Weights of a small mixture-of-experts language model, trained from scratch on English Wikipedia: 20 experts in each of 10 layers.
Below are experts of layer 2 (counted from 0) of a mixture-of-experts language model. Rows are named router (the router's row for the expert), gate (a neuron's input weights, with its number), up (a neuron's input weights, with its number) and show model dimensions 0-127. Each number is 50 + 15 x the weight over its row's rms, rounded and kept within 0 to 99.
After each expert's rows: "gets" lists some tokens that make up at least twice as much of what it gets as of all text; "mostly gets" lists some tokens that are sent to it at least half of the time. This comes from a sample of Wikipedia text that the model never trained on. Tokens count by the router's weight.

# expert 6
router:44 58 46 48 69 46 60 67 48 38 61 58 40 55 45 58 44 53 26 66 51 41 59 39 61 60 48 48 43 52 58 20 85 72 65 60 61 39 58 52 63 78 64 48 57 68 51 56 34 46 29 48 38 63 57 52 57 41 58 41 56 55 53 35 32 45 08 42 52 46 60 49 52 46 68 42 68 43 43 52 43 27 59 78 47 76 62 68 29 31 61 63 41 41 63 28 21 40 32 59 51 38 58 47 44 61 44 33 66 44 70 65 35 47 66 50 56 50 72 38 64 57 39 71 32 54 35 55
gate8:74 56 36 50 65 56 37 55 58 25 55 43 65 26 21 37 44 18 36 55 41 78 33 34 77 55 59 57 73 44 75 64 67 47 72 67 33 71 69 62 39 33 43 44 73 54 54 50 56 33 73 41 35 69 59 28 45 48 40 52 68 72 46 33 54 47 35 48 51 33 30 40 68 68 41 45 59 42 66 66 77 49 32 34 58 51 70 52 55 65 54 56 48 66 47 45 63 54 64 58 55 45 38 23 53 63 44 59 64 45 64 69 66 56 58 54 53 65 53 52 31 67 71 51 58 54 48 51
up8:54 62 79 51 55 51 44 47 62 61 61 52 43 32 30 46 60 50 61 63 65 43 36 42 32 70 63 95 55 54 33 29 82 56 17 76 41 74 35 36 40 59 59 73 41 47 78 38 73 49 41 70 96 62 49 72 25 42 31 70 61 37 80 88 42 55 63 45 75 36 60 66 49 32 79 53 64 48 66 49 51 79 68 32 60 21 55 50 51 36 27 66 38 41 51 56 37 62 49 37 47 40 16 80 36 54 37 43 53 63 42 58 63 45 30 33 40 44 64 44 53 71 60 48 51 42 70 60
gets: " ", " that", " which", " for", "|", " who"
mostly gets: "na", " FW", "ö", " what", "·", "อ"

# expert 17
router:44 81 35 29 79 71 60 66 54 54 57 87 32 52 36 59 45 60 40 63 43 57 50 41 43 63 31 59 40 58 75 39 52 77 64 42 57 24 46 34 74 58 71 54 55 59 52 56 48 55 58 58 48 68 53 35 47 56 64 69 37 78 77 25 40 77 29 31 55 32 50 45 39 34 80 46 43 47 60 41 30 29 56 49 45 72 60 50 27 49 49 75 37 62 85 07 22 43 34 46 51 36 43 49 37 50 36 24 63 56 57 55 51 50 55 61 66 45 82 32 74 47 54 59 55 55 31 60
gate0:62 75 41 33 71 53 53 53 61 54 53 79 69 32 20 58 40 51 56 81 62 61 57 51 44 63 60 57 07 55 68 37 70 59 41 43 64 48 33 38 49 67 57 66 42 48 44 23 64 59 47 74 39 61 54 31 57 52 49 58 39 67 47 34 43 61 58 18 59 21 30 50 30 39 48 65 48 47 40 40 37 67 50 53 52 55 62 63 63 44 49 57 44 66 70 00 45 53 45 35 33 37 36 65 41 46 15 60 68 56 29 44 44 56 64 37 64 67 65 29 58 56 56 70 51 62 29 42
up0:34 59 51 43 76 24 59 30 62 71 58 74 67 46 36 47 32 43 58 99 59 51 47 40 69 56 58 41 17 60 75 54 51 65 37 51 70 45 29 38 49 55 55 44 38 26 44 40 58 51 51 67 52 73 39 71 81 67 49 46 21 72 52 49 48 77 27 30 65 56 56 66 35 53 49 39 46 52 22 58 21 43 47 40 54 66 65 68 56 41 54 69 51 60 46 06 27 59 35 32 19 38 56 43 33 45 16 61 35 46 14 46 31 57 48 38 58 85 48 20 68 70 45 62 53 31 15 50
gets: "\n", " |", ",", ".", ";", " time"
mostly gets: "\n", " language", " yards", " time", " ", "ă"

# expert 19
router:44 60 40 57 66 45 64 74 54 32 64 76 29 52 50 57 52 36 35 56 56 48 75 34 60 57 45 53 44 57 53 20 62 83 75 50 51 37 52 32 65 75 58 52 57 74 48 48 42 47 39 55 60 73 59 53 54 44 69 48 50 60 64 43 36 49 13 31 58 41 49 42 53 62 73 62 46 40 48 54 34 21 67 76 50 82 56 58 18 45 54 74 40 53 84 39 24 48 36 61 66 29 63 47 36 49 52 34 68 64 64 75 43 58 77 33 52 45 69 34 60 50 51 90 38 42 43 41
gate0:71 56 43 38 54 34 45 55 39 59 74 34 51 69 56 47 47 51 41 35 61 36 63 49 17 60 61 46 52 56 40 57 56 50 38 74 62 49 39 65 49 14 51 55 53 38 53 72 42 52 56 71 43 69 43 58 61 43 29 73 79 53 71 53 64 66 41 64 36 39 40 83 60 77 67 62 84 46 46 17 43 68 71 22 82 87 36 29 79 56 47 71 58 48 44 40 60 50 56 57 68 54 54 11 45 49 37 42 37 38 51 64 33 61 69 56 55 71 47 32 35 60 42 85 74 25 60 64
up0:71 62 59 41 40 27 48 29 74 61 60 52 55 35 58 58 45 44 31 27 57 20 67 43 64 67 50 47 63 65 39 41 68 63 38 72 60 69 50 37 83 64 25 40 46 55 51 44 37 47 67 41 36 63 30 55 80 61 47 49 57 76 35 29 37 46 46 47 41 32 85 48 43 70 41 35 49 28 11 58 35 36 31 36 32 31 63 65 45 56 33 55 52 65 55 42 48 42 70 71 33 54 66 68 29 56 48 43 80 36 52 56 50 62 65 37 42 70 57 42 33 67 53 79 43 47 21 40
gets: " |", ".", " 0", ")", "3", " him"
mostly gets: "\\", "к", "}\\", " (2)", " Championships", "–1"

# expert 15
router:52 51 67 55 39 51 58 61 73 37 55 62 27 51 50 42 47 60 30 54 52 45 55 47 53 70 51 55 41 68 55 22 64 56 60 70 39 51 65 30 72 73 57 45 54 66 56 48 37 57 29 40 45 52 73 43 49 57 53 38 59 76 54 70 30 53 14 34 53 52 50 70 53 62 66 53 36 35 37 55 32 40 75 52 34 68 64 66 25 39 67 46 47 46 73 16 34 53 20 48 56 18 55 29 54 59 35 27 54 56 70 61 30 73 57 64 46 46 95 49 49 60 55 72 37 63 21 49
gate0:58 57 62 48 49 75 58 63 60 54 58 37 48 43 06 41 50 43 58 69 50 41 40 65 32 41 47 39 60 57 45 54 48 23 47 49 54 34 35 58 56 43 40 42 64 63 44 63 68 55 83 52 28 52 45 17 50 73 42 33 19 99 51 51 57 46 27 64 59 55 58 55 67 60 38 33 41 19 55 57 37 36 69 66 29 39 65 58 27 64 60 67 46 66 72 50 78 55 68 29 35 45 46 39 46 25 51 52 60 22 36 63 43 65 28 64 59 31 62 43 37 24 56 51 32 52 49 33
up0:41 37 19 61 61 50 43 43 40 43 46 35 61 58 79 59 65 29 41 40 63 64 18 46 67 52 39 45 57 37 51 35 47 53 60 42 40 68 67 41 35 49 65 23 52 49 62 44 38 49 44 44 41 38 44 67 59 41 65 55 58 37 23 45 82 79 74 52 34 47 62 67 65 49 68 66 32 63 21 60 67 51 68 43 55 55 47 45 65 56 36 44 63 33 49 65 56 44 70 50 44 53 72 63 43 59 64 39 41 58 51 66 48 42 79 68 60 74 20 23 62 71 47 65 58 41 62 52
gets: " the", " of", " and", " on", " —", " The"
mostly gets: " Live", "5,000", " released", " himself", " weeks", "nes"

# expert 11
router:56 57 48 48 57 52 51 62 45 39 62 53 52 66 56 74 64 45 42 62 57 49 77 52 51 62 52 41 66 73 48 40 66 77 66 55 55 41 32 20 66 66 60 28 62 59 44 69 54 60 32 60 54 76 59 50 69 58 49 42 64 84 84 40 34 42 20 58 37 37 59 49 40 33 77 59 42 36 40 56 43 12 59 61 68 80 67 73 32 59 40 64 55 55 79 31 31 36 31 66 46 40 47 29 28 34 36 32 75 52 71 53 44 43 73 42 30 55 39 19 71 58 65 59 36 27 33 38
gate0:45 92 49 34 76 51 72 59 50 50 41 51 71 62 48 55 35 66 56 63 48 29 20 34 65 17 64 55 58 58 79 47 53 50 65 47 79 54 73 85 53 43 49 23 26 25 05 53 53 50 53 35 38 65 36 28 31 37 69 29 48 56 63 49 63 43 50 53 40 56 70 37 52 46 67 40 48 23 39 57 29 51 85 54 63 42 63 41 38 29 41 45 47 40 42 41 56 40 84 34 57 35 81 67 19 26 57 43 36 39 57 55 65 44 13 22 59 37 48 59 19 49 45 66 68 42 38 15
up0:53 35 52 41 72 42 59 39 22 25 53 58 70 60 56 59 40 59 46 38 68 79 83 52 52 45 63 57 43 50 25 45 54 58 58 54 63 38 42 60 13 69 42 34 49 28 49 14 41 51 39 55 74 44 37 62 42 37 76 27 31 15 51 78 47 60 68 52 45 34 50 70 61 66 59 48 36 59 25 52 22 48 70 52 72 54 43 40 44 37 38 73 29 46 76 54 49 70 32 74 69 50 43 51 57 71 35 66 50 57 51 47 38 21 58 53 37 31 14 47 52 57 51 29 33 58 63 62
gets: ")", "a", "-", " as", " 2", " 3"
mostly gets: "8", " 29", "cc", "fi", " South", " Royal"

# expert 0
router:57 74 52 38 69 48 57 50 62 39 73 82 43 45 50 38 62 30 17 63 55 65 70 44 47 46 30 46 45 52 43 24 55 70 73 75 31 26 58 40 46 68 60 45 49 81 57 54 42 45 29 37 66 83 72 37 53 45 73 50 34 47 78 27 38 59 20 33 45 48 47 57 47 45 49 60 25 53 56 65 29 33 66 67 50 53 55 59 21 52 69 49 41 45 57 41 24 48 24 43 67 31 64 24 48 64 57 44 52 55 79 61 51 64 51 54 49 59 71 55 47 52 39 62 31 46 57 26
gate0:53 28 78 99 34 50 64 27 42 57 59 54 37 48 63 32 79 58 46 46 49 67 34 76 65 40 64 19 67 47 69 51 38 87 38 59 59 58 46 55 41 62 50 58 62 56 57 52 34 51 68 54 31 64 53 38 73 65 60 45 46 61 53 72 70 82 38 44 37 80 40 56 54 69 52 50 47 45 59 54 56 56 60 86 59 36 46 43 64 35 63 46 46 46 29 26 51 56 34 47 40 55 66 46 75 33 48 65 41 61 58 38 47 89 40 44 25 51 77 64 30 67 64 52 54 46 53 34
up0:17 45 30 42 63 64 60 37 52 52 63 31 59 43 53 71 52 59 52 54 62 42 83 50 73 51 46 40 40 42 29 73 69 45 31 28 80 40 54 48 49 37 66 27 53 76 30 48 68 75 16 09 59 42 36 54 60 78 45 22 70 50 39 42 57 73 64 43 60 44 45 65 50 54 54 50 71 38 24 41 62 51 51 60 73 86 71 57 73 63 33 58 60 55 53 62 20 53 42 34 52 41 28 42 53 72 56 52 60 41 34 57 17 50 38 46 55 38 34 44 62 40 42 72 45 31 51 94
gets: " in", " a", " (", " at", " to", " as"
mostly gets: " father", " brother", " mother", " Coordinates", " son", " daughter"

# expert 9
router:57 60 62 32 68 60 72 65 38 30 49 61 40 50 30 56 73 49 46 66 62 57 96 57 40 67 39 49 47 53 54 34 37 66 71 72 41 55 57 43 56 52 54 29 42 70 40 46 53 43 44 46 28 65 59 39 50 47 88 51 52 56 66 47 45 59 30 40 59 55 49 41 57 59 41 49 52 42 27 61 38 42 66 54 51 84 67 48 39 43 38 54 50 42 59 36 28 40 29 58 61 38 50 47 41 57 54 30 64 44 55 64 34 51 53 54 37 66 53 24 55 49 57 75 34 36 43 39
gate0:43 39 49 32 33 45 52 62 36 41 36 65 31 74 45 70 46 46 54 67 67 77 52 54 31 57 51 57 35 58 57 61 42 59 55 41 30 38 40 46 19 51 56 53 41 51 35 57 56 24 45 50 54 49 50 62 52 38 41 33 47 67 27 83 66 43 39 54 36 30 43 71 52 63 58 40 62 40 33 50 58 56 42 44 36 38 53 40 62 61 33 38 69 26 41 27 63 44 17 46 53 39 46 58 51 40 36 45 60 77 13 52 57 63 59 50 48 36 63 71 48 31 40 56 74 60 56 37
up0:51 58 49 58 89 88 54 03 20 43 32 66 44 47 28 64 56 93 59 57 48 41 54 71 39 38 30 36 58 36 58 55 48 30 30 42 51 64 64 67 54 31 76 87 60 61 55 32 47 54 18 43 05 43 22 65 28 30 40 38 68 51 29 48 61 46 58 62 51 47 48 29 18 44 71 57 29 55 31 32 54 51 66 41 21 52 64 51 39 71 40 34 33 54 43 33 47 40 70 59 55 39 43 49 61 35 59 36 43 60 61 51 59 43 26 56 54 35 56 31 32 77 53 77 60 68 33 61
gets: " the", " of", " was", " with", " The", "e"
mostly gets: " Regiment", " both", " Both", " ship", " regiment", " something"

# expert 8
router:36 65 81 69 71 47 44 53 40 26 53 53 37 50 26 63 58 30 28 61 31 43 77 53 56 47 44 52 46 38 54 45 88 71 24 74 66 66 60 39 54 63 47 60 56 57 57 40 56 81 34 42 64 58 56 47 54 38 58 36 51 69 61 37 31 28 22 35 84 37 43 45 51 63 70 43 99 42 47 50 47 40 26 57 59 61 40 74 37 50 69 77 43 49 54 27 24 38 41 58 55 25 41 60 42 55 29 52 66 58 16 60 37 50 55 52 52 35 29 42 52 41 32 61 37 60 63 48
gate0:48 51 46 49 37 37 45 55 53 80 53 59 71 37 43 39 74 23 46 50 55 40 97 48 72 49 63 34 47 52 46 86 32 55 41 50 64 50 51 35 46 27 27 52 28 52 51 63 44 57 35 36 57 47 79 35 36 53 15 54 60 59 39 58 16 67 54 53 49 31 51 70 60 29 43 54 64 61 70 60 45 81 50 53 60 77 59 48 57 48 66 52 62 42 65 39 38 51 51 50 64 22 72 45 49 35 67 66 54 31 62 26 58 70 64 61 61 43 24 77 68 21 48 52 68 37 56 69
up0:59 64 75 82 71 39 67 42 32 48 47 57 64 62 57 58 72 36 55 40 12 29 79 51 47 66 56 45 46 33 52 65 32 45 65 56 57 48 50 33 28 57 35 47 51 72 65 40 58 42 23 14 39 59 37 40 20 39 27 59 61 77 39 27 17 57 51 64 52 57 53 29 40 44 58 26 22 57 62 50 64 60 43 56 60 60 54 50 27 45 70 53 65 43 62 39 44 35 73 44 66 43 68 63 44 52 29 55 37 54 44 54 56 52 57 59 60 65 50 41 56 35 59 50 70 47 37 58
gets: ",", " of", " for", ":", " from", " on"
mostly gets: " located", " Historic", " making", " terminus", "km", " around"

# expert 12
router:46 67 53 48 58 44 63 66 53 36 52 80 34 38 54 64 50 40 28 73 54 45 58 12 67 48 35 54 48 56 55 20 57 86 67 60 42 41 48 34 65 76 62 43 53 70 41 46 36 43 31 50 49 67 61 59 60 42 64 47 41 62 62 35 29 41 13 25 59 52 65 56 50 57 64 58 59 49 38 60 50 29 71 66 39 91 50 66 25 59 52 59 44 50 78 39 02 38 35 43 62 34 57 42 38 48 52 35 56 59 68 55 35 52 59 40 43 42 71 39 64 61 43 84 37 26 38 53
gate8:46 56 71 46 47 52 46 60 66 89 48 37 38 60 57 61 46 66 54 26 43 50 65 59 44 68 18 44 41 62 61 26 36 54 19 47 55 81 82 38 42 54 83 08 46 82 58 63 35 40 41 49 39 41 53 48 54 30 30 75 69 64 66 79 31 36 33 55 47 42 39 38 47 35 54 61 61 65 51 24 34 55 57 16 67 53 29 46 49 65 76 46 46 60 47 71 52 34 47 36 60 52 54 40 44 85 22 71 58 77 52 48 31 63 54 29 87 66 15 46 35 45 28 50 56 56 56 56
up8:20 55 50 43 53 68 45 40 19 48 39 35 45 69 56 70 65 63 77 71 64 58 82 66 50 68 47 56 67 80 58 15 46 41 42 44 51 47 50 67 85 71 37 66 50 77 69 44 69 64 46 52 56 55 63 60 38 32 74 74 51 42 31 48 21 53 39 23 66 47 46 71 48 32 64 48 66 50 73 67 60 41 59 47 33 74 64 56 52 42 77 73 79 32 55 33 31 29 38 67 58 15 64 28 51 47 65 45 44 46 60 37 46 28 35 67 81 41 51 60 62 24 63 63 42 68 25 66
gets: "s", ",", "ed", "ing", "e", "\""
mostly gets: "s", "ed", "es", " re", " 2016,", " JPL"

# expert 10
router:46 62 45 55 70 52 49 71 29 17 59 72 31 66 46 40 64 56 37 58 31 47 60 62 63 54 48 55 80 60 36 32 29 76 57 58 59 42 34 08 48 60 43 56 51 61 59 36 23 43 26 44 64 75 75 55 60 35 71 40 73 60 44 44 49 55 43 18 66 51 62 34 56 75 43 58 67 63 46 43 33 53 75 71 29 63 52 64 21 44 66 62 48 39 66 41 48 25 18 39 56 57 62 43 55 64 59 50 58 74 61 78 52 48 76 40 35 50 42 28 41 54 51 61 61 27 49 40
gate0:67 40 48 63 45 67 44 22 41 39 48 33 46 62 60 62 54 66 21 60 68 62 18 76 40 53 42 52 27 59 33 48 45 54 41 47 48 45 40 46 30 44 59 42 44 48 64 29 56 26 54 72 38 42 26 54 58 47 76 58 49 74 19 54 99 62 79 67 39 46 44 49 40 39 43 68 43 67 50 37 56 51 48 49 45 42 32 54 59 60 48 21 67 41 68 39 58 58 40 45 45 66 41 61 33 58 64 52 23 38 48 39 75 73 43 39 52 39 47 77 57 42 48 45 49 61 49 70
up0:51 30 45 31 32 55 37 47 39 69 86 50 72 54 37 73 45 50 86 37 63 32 62 59 48 69 73 43 61 35 47 49 74 46 51 73 66 51 51 43 51 60 31 56 62 48 48 48 57 32 32 35 18 58 69 56 66 56 32 75 31 35 28 41 39 49 35 62 34 39 38 31 55 56 51 36 39 67 41 65 56 57 67 36 69 51 55 53 50 62 55 46 85 26 66 39 42 44 39 47 36 34 37 54 30 54 57 45 59 30 69 32 35 18 22 40 47 45 35 16 49 56 73 48 41 52 48 36
gets: ".", "\n", "==", " \"", "'", "\""
mostly gets: "==", "===", "\"", " ==", "====", " ==="

# expert 2
router:53 53 33 52 64 49 61 66 52 30 60 85 40 52 49 58 51 42 25 69 49 58 68 45 64 65 46 59 45 52 59 20 62 91 66 46 48 43 50 52 65 72 63 43 46 78 57 54 40 52 20 55 54 74 60 46 50 45 65 46 50 59 70 40 27 56 17 32 68 53 53 50 51 60 64 54 52 49 45 57 34 28 75 68 46 79 64 51 24 21 47 66 44 53 74 36 19 44 41 56 50 31 56 44 45 44 45 23 64 64 60 68 36 51 70 46 39 45 62 35 60 60 41 77 39 35 50 43
gate0:36 44 64 57 42 48 37 62 38 34 39 67 43 43 38 54 54 88 39 80 34 41 40 59 36 49 44 55 25 43 39 65 40 54 49 53 33 43 48 45 39 57 55 56 50 42 52 64 60 47 47 38 33 68 60 51 67 63 42 71 51 69 67 46 18 58 52 34 58 64 16 36 57 58 59 27 51 33 46 76 46 53 17 68 69 52 49 60 38 63 36 56 55 48 44 24 14 54 70 15 65 42 52 38 68 61 13 50 29 70 62 65 94 58 54 40 44 20 56 41 42 10 71 54 50 64 64 48
up0:61 55 38 50 64 61 27 63 48 51 48 17 68 40 58 05 55 69 38 61 50 40 74 64 52 29 56 43 43 86 58 40 69 62 53 66 44 65 38 39 44 32 65 56 21 38 45 49 70 44 37 51 56 35 33 37 46 33 69 67 40 28 28 66 74 23 64 10 38 38 49 41 45 41 80 47 61 43 65 47 30 41 37 68 53 80 81 31 52 54 76 50 66 57 37 55 58 50 41 49 54 51 47 51 33 65 55 36 32 58 63 20 25 29 61 54 53 64 33 23 40 60 43 42 78 40 31 85
gets: " |", " and", ")", " was", " it", "),"
mostly gets: " too", " 2–1", " it", " 3–0", " It", "}\\"

# expert 13
router:42 58 45 53 67 49 64 71 49 27 55 76 34 52 49 60 52 57 30 57 65 46 67 46 65 71 36 60 50 62 62 17 64 93 69 53 40 36 49 36 58 77 61 53 50 73 59 54 40 45 25 60 49 75 56 51 60 54 69 50 50 48 72 39 32 50 18 27 60 49 55 44 53 55 60 62 47 42 39 51 45 31 65 64 36 82 57 59 23 43 57 69 43 40 75 44 27 40 33 49 54 33 63 39 32 48 50 35 61 51 57 75 39 47 63 44 41 47 64 36 61 68 48 86 33 34 35 44
gate8:34 36 71 60 39 43 42 33 36 34 34 43 33 74 25 60 41 47 59 50 62 29 46 49 33 21 37 62 41 33 40 81 59 62 56 53 41 53 51 69 62 56 47 45 57 58 35 66 32 57 35 67 41 72 53 51 57 48 41 13 44 75 54 54 58 29 43 55 39 55 75 35 32 47 35 56 48 57 71 49 23 58 23 55 42 41 59 26 41 50 65 60 41 35 53 38 56 69 28 31 57 22 40 57 48 53 40 32 32 81 61 50 39 52 60 42 38 43 59 76 48 22 65 36 40 49 49 42
up8:57 58 63 48 63 67 38 52 00 34 32 46 61 55 52 35 32 41 58 57 64 33 61 39 31 50 52 46 53 57 59 47 46 50 32 47 44 52 69 63 77 82 52 44 28 42 46 77 41 42 60 60 32 34 46 46 58 57 30 71 29 40 53 61 35 66 54 61 68 73 40 42 48 63 49 58 81 48 45 36 55 56 69 32 46 33 42 34 49 60 17 62 21 50 70 44 28 41 33 54 49 50 61 82 46 40 32 47 48 43 32 40 38 61 41 59 69 36 38 43 32 45 35 54 72 47 48 54
gets: " ", " to", " the", " 1", " by", " for"
mostly gets: " most", "Scientific", "\\", " MF", "ł", " to"